config.toml
num_hidden_layers = 12
hidden_size = 320
n_experts = 24
experts_per_token = 3
d_expert = 240
d_shared_expert = 0
hidden_act = "squared_relu"
moe_layers = [1, 2, 3, 4, 5, 6, 7, 8, 9, 10, 11]
router_score = "softmax"
normalize_top_k = true
routed_scale = 1.73
balance_loss = 0.00215
balance_bias = false
router_bias = true
init_std_router = 0.0211
lr_router = 0.000362
vocab_size = 16384
norm = "layernorm"
norm_eps = 1e-06
tie_word_embeddings = true
optimizer = "soap_variant"
learning_rate = 0.00259
beta1 = 0.95
beta2 = 0.95
max_grad_norm = 1.0
batch_tokens = [131072, 262144, 524288]
max_seq_len = 256
train_tokens = 606100000
max_steps = 3256
dataset = "wikipedia_en"
Below are experts of layer 3 (counted from 0) of a mixture-of-experts language model. Rows are named router (the router's row for the expert), up (a neuron's input weights, with its number), down (a neuron's output weights, with its number) and show model dimensions 0-79. Each number is 50 + 15 x the weight over its row's rms, rounded and kept within 0 to 99.
After each expert's rows: "raises" lists some tokens whose logits its average output raises strongly, later layers aside; "comes after" lists some tokens at least twice as common just before its tokens as in all text. This comes from a sample of Wikipedia text that the model never trained on. Tokens count by the router's weight.

# expert 12
router:57 60 43 55 42 03 27 62 40 55 50 28 64 44 40 51 36 44 39 81 46 60 51 32 58 39 30 55 71 39 56 75 44 62 53 53 63 56 51 17 29 22 46 62 41 35 50 47 66 59 54 47 66 56 37 53 44 63 41 38 56 06 64 55 51 46 49 50 56 07 51 28 53 57 52 61 58 61 44 35
up0:49 47 58 62 58 40 19 57 54 80 85 31 41 56 45 36 47 49 40 51 64 58 34 68 73 54 68 53 43 24 61 69 37 55 51 71 22 39 44 43 33 58 64 69 37 56 32 59 32 62 27 42 79 60 43 43 49 38 28 84 32 27 72 31 42 55 61 49 55 33 48 37 49 50 48 56 62 56 35 57
down0:47 69 59 53 53 56 48 57 47 61 56 34 25 46 61 45 53 56 69 43 51 45 26 59 43 75 84 48 69 74 39 24 40 44 51 38 32 45 57 78 51 47 87 46 58 64 54 61 64 67 67 63 38 51 48 31 33 44 35 44 64 59 65 43 42 64 58 68 57 67 32 40 53 51 58 28 60 56 72 24
raises: "ed", "; ", "' ", ". ", "-", ") "
comes after: "a ", "the ", "and ", "of ", ",", "-"

# expert 16
router:41 41 48 29 60 73 59 41 49 57 19 24 48 47 64 62 67 55 51 26 57 26 22 46 51 31 48 15 61 60 36 66 44 34 31 57 61 29 44 41 29 39 52 58 50 39 19 41 59 60 34 44 54 41 24 75 33 54 61 60 56 55 53 55 70 73 65 34 64 65 40 58 22 65 31 50 43 70 71 81
up0:49 44 50 54 60 30 40 59 70 48 58 41 44 41 59 61 36 60 58 37 67 48 42 52 79 48 61 42 77 75 37 54 37 35 54 46 37 61 50 65 55 60 42 52 70 45 62 60 39 70 49 49 65 43 23 46 55 03 38 51 79 51 35 31 40 49 28 40 25 46 57 20 35 17 41 43 38 47 60 49
down0:56 37 35 71 62 56 41 30 32 48 44 45 63 18 64 50 39 07 51 49 27 84 35 67 34 44 53 54 39 35 63 60 55 57 50 52 64 51 40 59 62 46 59 58 55 54 47 15 39 51 42 99 36 56 44 68 63 35 40 37 42 30 35 30 53 45 37 28 62 47 40 73 55 24 83 17 74 48 48 51
raises: "their ", "the ", "many "
comes after: ", ", "1", "6", "0", "3", "2"

# expert 15
router:29 75 25 52 35 51 56 60 39 53 44 62 39 56 58 30 24 53 33 78 57 46 62 52 52 63 50 53 60 48 47 42 31 33 99 54 56 60 67 45 45 43 44 41 66 45 52 53 50 51 52 54 54 77 59 67 44 57 37 45 73 24 33 46 32 45 70 57 48 33 45 43 61 40 24 50 56 55 65 47
up12:49 73 56 50 53 51 47 52 53 47 44 74 67 55 21 34 58 38 57 67 59 72 54 49 40 68 54 36 33 51 61 50 24 51 67 29 49 47 72 54 65 66 56 29 56 79 34 52 55 35 44 34 19 67 51 43 20 54 46 61 45 31 53 61 36 74 54 47 20 45 41 41 43 85 48 26 52 56 59 53
down12:39 74 44 50 62 53 36 91 48 33 41 19 46 49 32 70 58 57 63 36 38 47 56 34 70 61 56 50 32 74 24 70 46 15 44 67 49 48 44 46 48 31 50 56 41 43 47 34 10 49 56 62 47 64 41 41 57 35 39 53 51 52 47 42 32 89 56 44 54 50 47 55 60 72 27 40 55 66 69 38
raises: "e ", "\"; ", "; "
comes after: ".", "| ", ",", "- ", "(", "–"

# expert 20
router:93 43 46 56 52 60 39 48 49 33 77 63 46 35 69 46 33 56 20 70 54 69 23 41 46 43 61 28 42 36 39 55 49 53 42 45 56 46 53 67 79 69 51 29 39 54 65 41 56 52 69 26 31 25 59 32 54 43 50 51 30 35 54 63 52 51 46 59 49 37 48 48 65 45 43 32 74 49 33 65
up0:58 41 40 64 33 39 31 35 59 28 40 74 76 54 29 66 74 50 28 48 34 67 76 32 51 35 41 35 21 53 77 62 44 27 60 54 72 39 44 24 41 62 38 32 54 49 74 57 81 78 45 25 68 44 31 48 77 37 18 57 39 58 68 38 50 62 65 45 46 30 46 50 43 46 43 50 53 35 59 66
down0:05 60 30 45 71 58 48 50 46 53 50 18 27 50 36 40 14 35 73 34 51 60 87 60 45 63 32 66 44 43 66 53 60 50 36 36 48 28 61 47 52 59 48 68 50 66 43 48 31 62 64 50 76 51 70 52 38 67 41 40 56 71 67 37 87 40 28 67 54 34 28 59 37 70 70 56 38 31 36 31
raises: "(", "and ", "or ", "/ ", "of ", "\""
comes after: "the ", "'", "201", "–", "200", "-"

# expert 14
router:55 53 59 45 41 72 57 46 48 31 35 42 38 54 55 60 53 40 12 48 52 58 64 48 25 59 46 53 47 39 64 36 64 41 54 81 41 36 32 24 60 63 46 70 24 79 02 51 73 63 76 62 63 68 77 59 13 55 49 55 35 76 33 45 42 28 41 35 48 36 39 44 51 48 59 68 59 48 43 62
up0:62 38 51 42 45 32 72 70 46 49 44 38 42 64 38 61 56 48 57 71 25 21 69 55 68 52 49 66 63 47 62 41 43 58 11 55 51 61 76 49 42 57 48 27 52 55 49 27 71 61 05 61 50 48 53 40 60 38 78 35 46 81 73 35 62 29 59 58 46 67 61 45 61 30 75 38 47 59 51 30
down0:58 56 45 61 62 40 51 60 19 51 47 62 71 73 43 67 51 61 44 64 32 57 65 61 38 69 54 58 48 48 35 23 40 36 56 64 61 35 26 40 41 78 49 55 17 34 00 36 62 30 57 38 52 90 40 37 73 39 69 73 55 54 51 47 67 38 59 55 64 48 29 33 54 78 43 64 70 65 32 37
raises: "and ", "or ", "(", "m"
comes after: "| ", ", ", "the ", ": ", "of ", "- "